{
  "moe_layers": [1, 3, 5, 7, 9, 11],
  "init_std_down": 0.00382,
  "weight_decay": 0.1,
  "batch_tokens": 131072
}
Below are experts of layer 7 (counted from 0) of a mixture-of-experts language model. Rows are named router (the router's row for the expert), gate (a neuron's input weights, with its number), up (a neuron's input weights, with its number), down (a neuron's output weights, with its number) and show model dimensions 128-255. Each number is 128 + 32 x the weight over its row's rms, rounded and kept within 0 to 255. Numbers have three digits each.
After each expert's rows: "mostly gets" lists some tokens that are sent to it at least half of the time. This comes from a sample of Wikipedia text that the model never trained on.

# expert 4
router:119128159198102151205105143129165148147087090144122128096112113119108174148120153112106119108147100089041087153155126157136118094137115135088103160161225142127158047143167132115126206100105107116137136143152110142103116169115109140110140092082083073157092115127160096132114075145082086149041121084138143088143164176140151124069154126155179126131145090112106199156182092125075163118164
gate2:149158114145142135122097034139159134171126069145127108118153130127096148178118118120086174137152153166169128125119113110115146110100094109150134164093129108121128052191163151137116115110139044167122117082103197153136188166125093149112137159130102156165095107116151072091099153087112106084116108124107151098132078123161171124111140182135097128124160088076178133139160118110142085146159
up2:085137116090124137074175191104111125137162161157191127130056113158090068125164188060130119126136203077160219130097152196132073135120136125095085138117135133154137204087066152168147101205128102077141115222139122149113133150147076120130114087127143202160091106112113115152139118152134126152119097164166125139140070114126109140157148146148089138172136154200173104167117106157159169156177
down2:113123136138123149142100115161087088144160121145129161144170135074126049144101103089111097112136126146141172141174112129178126094168056137041051131117070129083115116133132121092145078142069079158084116151142139159106136172138113086127100104127143132067104112116080152137120213185089133145130130161105126086108159118154160090122113155124054137161058120122137128122133103156083109112127
mostly gets: ".", ").", " and", " |", " —;", "\"."

# expert 3
router:147171184158073185141063175125143135173112084101113117034104109112152117153180145129096135153136091109105095208157105124120108116132124148119077155170153076121169116152157124124117129126169151161119133086156149090177179145064110129129169109098063158114120159120174129116112090178100074136122145102067162055133121168154121157064133156132157129128160132116145144182136094149115137114163
gate2:153106102095125120150146176122168217107144118108078101105135089166114105193082115158115165079149118086144138135107124065123131142124152076077124072113149116115141090122130163136124148179085157113138088194134119078160120109105147086158133118182081148186118121141148153133115086074103131130105065090108129139168132148119090138086093097128120196091160126116139147115061108118117178088120
up2:132158141086068116127167138126131179153127128180163100132092117100158066211161146171058100130177122169115103131119145097134102134105101124119150136156108109130136144115078130161105108115143188118126144129142121145121155137126074128091152111089141096091162141053155136131156140102111149109120147097070147122108155173096145135075127120125111133131180188103072161135133097177128146141113
down2:150123129083140158102119111149079171162085164042120057135138102089098155143134200136151067134110091124200111149129134160129159119102108107095091117167082150137160162079104093222149149118108135120107156145154077099158114122089118148162162097170193127097159091149107160146159113084060120157138120095133143134129087145116176123101084138106129181197098156147125178139094128139146120086119
mostly gets: " University", "ation", " government", " development", " life", " group"

# expert 5
router:101128088126132197166082145116117121108129079131171154116142147139155116112147137196111098127179123160124114223144106116100134059131157120107081130131255105144103130152144070136134125107101124108105166149186132132198168207114080095097197077096154118210115118072105130165122129155146074132108116095162118106161145172119105118076157124224123084173126135102136125162143081105099179161169
gate3:086115149129158174168127115121104144105176154111129092095076119146104091139167108147116165167118121044076188149176117236096082130136140121092106091134168074147144140120124107094154107133126176132076163096095191186089140176110158111151127145085092147128098156173111125139153131122133049168203163130153192125159176143139170110081155142172139103077137127163184094133099074183150181134143
up3:098104129109132116151134171142065164142171134141197130105144105114144119149157074110085102156139100134088143146132102144116128119143107114058107138119104121134157124100106113138077124105139130092090102139180150172092119158071141154090181088094131145175138143158087152198096052120139133185138135069125135038151085149157144129144146160152115143069192093155177108126172094186127156211153
down3:196212096207142150169141094129155141135096173101054142171133086137162176155073109140144121176125160116146103156165142120093115101099150097137173117065142112115156087183160080118154123155135139063114132108102099166122050065128176142153104140172166108122154112122151152130177086111130127120133122050148126116127169113169093180190109139034139183155119153079111155198114112096161116134096
mostly gets: "°", "′", " ·", " −", "_{", "   "

# expert 6
router:125151128192090255127142099145148129135140097135110148115081153140131126124152128121129138123148141171105109255136152146110120131136132102100065133116173083114162132175161137128101154118161098119120106118139154127098183153116120108171156085087098190152119115087122160169109181143116069100081152117105140154126119174104120128104106202128117132178159076116096153172121106113126172148154
gate2:202169098120067116123152109101130110176142080093097122154133162112108123105101097153078125100147110116103135132163098135149162133198092080073131130133150118185147173118109097162100198103138133067117144127117153114144123161093108150106183114137113144142121116048087071103177148125086095122081118122128176133121160177148128104161136182126135183118145112058123115169134183165104152109076
up2:098149116151133174126100162151194167121114128172178125079107090082107198183133120125072128178121104129119152152114104143147111179019152112100120148121111118126112155114073132124145101183157132148122186138171134095114086128133097119167115152159099097182174158218177128167113138164151094132127136141096133110150158141101125127161105090128130124128148102177203169128145124168161121134146
down2:139135150039102146127147092073059119153070159147146121080138195079070117069140092150112149063122096126099081086107130153137121104101152072163112118146209140197126117136110103122119095112096078104178131112140149116138117158139173127138145122118116132130086131113067129146097123066078149105119117137176119147148074074143067142111161125128108058112160075071151103115106092113144184113110
mostly gets: " University", " Y", " John", " T", " San", "N"

# expert 2
router:160105113164118137157039129127135130119081099113150148083081116137170117140176159117080161100147147090072102136091092126095116097147118086103092172146189108141112095111142168102099165143154133183128138103169129087133115201109080083102176138068094089128170154107161055155142092130004097134137114079141143120146159195099122096097084195118126128121166139127062179151123087126110200117143
gate3:103149139143139136111086159112164094126117127151167084102109120092091131151101150124126124135076133189144110155175123111124100134160180136142111111133122142157156069140159165132139110113198176118100071116148150103161184173110143120159144123097089131142078074094121100135114190138115086103113075120117165126142068118073087152136180095109118160154131115147175143133096061090107135081138
up3:162174149129097126115101137133093170121134150128124168160082080107120178087129142124040098200096117126125185123088046111076135164089081110137089137091159150169164098147126092071134088158093129150159194104105128094088103103083107118128150115134155120155106105152080162164092102130188153105100125150121080098102160151175148124107120166131146126103162071156116126129126120136164119092146
down3:145148156211145136109108176194127130143118142143090128144118201122187086070137156051136133135153168155170174126121150146132145076113133142120126106108066157126074204102086123140186174136089185143082129109117139127116143124101111117087068120120161108085131145098078189109108112151075170116131171122076120178140180123132138183127094105123131116048070150086089121111117200174109163143139
mostly gets: " but", " when", " then", " such", " while", "\","

# expert 1
router:119215174146110178160108129093134155160122121178097164084101105154142144122142138115101089090112127062088106207159138148108134108134145077133064098181201089059145110101184129129117177092150145120142121112180168194140134158096124084140134119100115136125149142146161107124123126170086109105130114099131148115140138160083104168054104135158095133159132165108090202176121083133133164113110
gate3:074101116101125131191121109098102177135130159079115148108116088135102137138152116131110161091091134138180132187169153138110110131161112153079087101173158132138126154135138143133114188067177097174138151108131189121162173155117119091151142135138144125157062167117119084119115146161108139125141147108095152137145183128172083151128101120055124166133143071082155126136131093120203116125098
up3:096140074135148149123146134105079157067119137097097207091137099127170108119136104146128119123153112141215143092155089082124128137117135103154098108155096104131115136096089063176172149141142140141084124073136105174155111136163137111104135169154098118073188132163075143075131106110124142119120152153052047175156183116100104121098118166105097128112131136123133157125146135193108147080128
down3:131087161097117114110144103152180134122143091092128093173020184121142163136097115201125155097081115094126083111091125085152179146106158121135075057157154174065138164138171154143148075115095124121150089124125149115130108150145103144132101147061122113146130052187144128145128094121112133115150162144138132128151096115159118148157053117142104139138149166101133128156138129177091159118168
mostly gets: " ==", "″", " MPC", " Succeeded", " =", "|---|---|---|---|"

# expert 0
router:101153170145085184124107142135124117130126096093142135123114137115178115151195129155104135125133110133149132194110167100111135154150201110123078123138213106112163135180116161075136156143156081125107134118140122122130141169091128130097154125111153153135094082096132138172137064152116071117110156110123103121135094202080119141081120144081079137147170116101086152160132094111072150057186
gate1:138134153110076158169124150128153139176146074136108168148151148170152095118163162172146250128108129144125146154153142119118117193113123133139077138176137109100110101151131161053153132100137129145157095130169148158170108103170166146145137164089153134066140065048157151109127095104157163154073072162138131103168205130082183090130146096167165122116110155114143154122119088140112196082159
up1:089148110140128141056151138116158071175140167102075144109128103177082131107118150060095108159182130077118144144188085133179147142151103112098099157131157128088168104073197109131128080133074155094115129116150146149112112089149106158089180176158160191148121158150132088078085137112088134176126103109119140157128186128125125106148110100152133129115117154138131120125176139078139168164071
down1:108139116110111129104118088170143185120140104076094130157115131152108120072119126149137090173194094151193133190114157093054159158110177146238097158128122066118133136136075078119117134143138103094126118109100135125119124172124148099176172091127108146104095104110146179050129112163135109136150120097103136146102078093152121107162130143101136103162109144146115158195114155137091091034118
mostly gets: " won", " announced", " said", " worked", " Cup", " started"

# expert 7
router:118159166190106161136069189102195100153120127152160135166084119135179148097153128134101100127158114097142154166126092139120108085126138094084071131143224133150125094129144086141098124107206149147159171113206108147089157208107109118110109122111144121204074122103114093153081103151080083133135091112190157095182121125166106116068144165137139109134168149091151145180171080135184167084137
gate3:097139125131119130060114160162120103147121150118121087105093131154139032154117153141154036145080161154075121107137174119177157151101134142132096169192128157118158129096091112134040152107149106140084120122049101068174163146098110165150109172100144179144090177138050118142081183126144106154168163144119082105141101129151123096107130096098039085143075132134137132135121136149091169124143
up3:124091162124128106075105176209150172114124103182178133121144135128114123122121101094103097130130065195086158121146166157113080139138152174115080121246160151094109078137142142161117189145106121134095096133089104112136146139127105141128083152146064169152080189108109123170160089209114147168153102148116121121161070122164123110097149133129120119108058119099123187099109110118091154160123
down3:183081119103144166084116105170144105184144139110151109182095087160136124115081105112116133144130095135068088068109171119153169110096140168102184152155131150107141160071159126128116160088112105183105124133141138102153141100174156203122070093122081106161165109186118075087109135121087112126125172161198144118151166140115075136130153127104135076124133159104128138103125089097093172134161
mostly gets: " large", " near", " small", " of", " located", " different"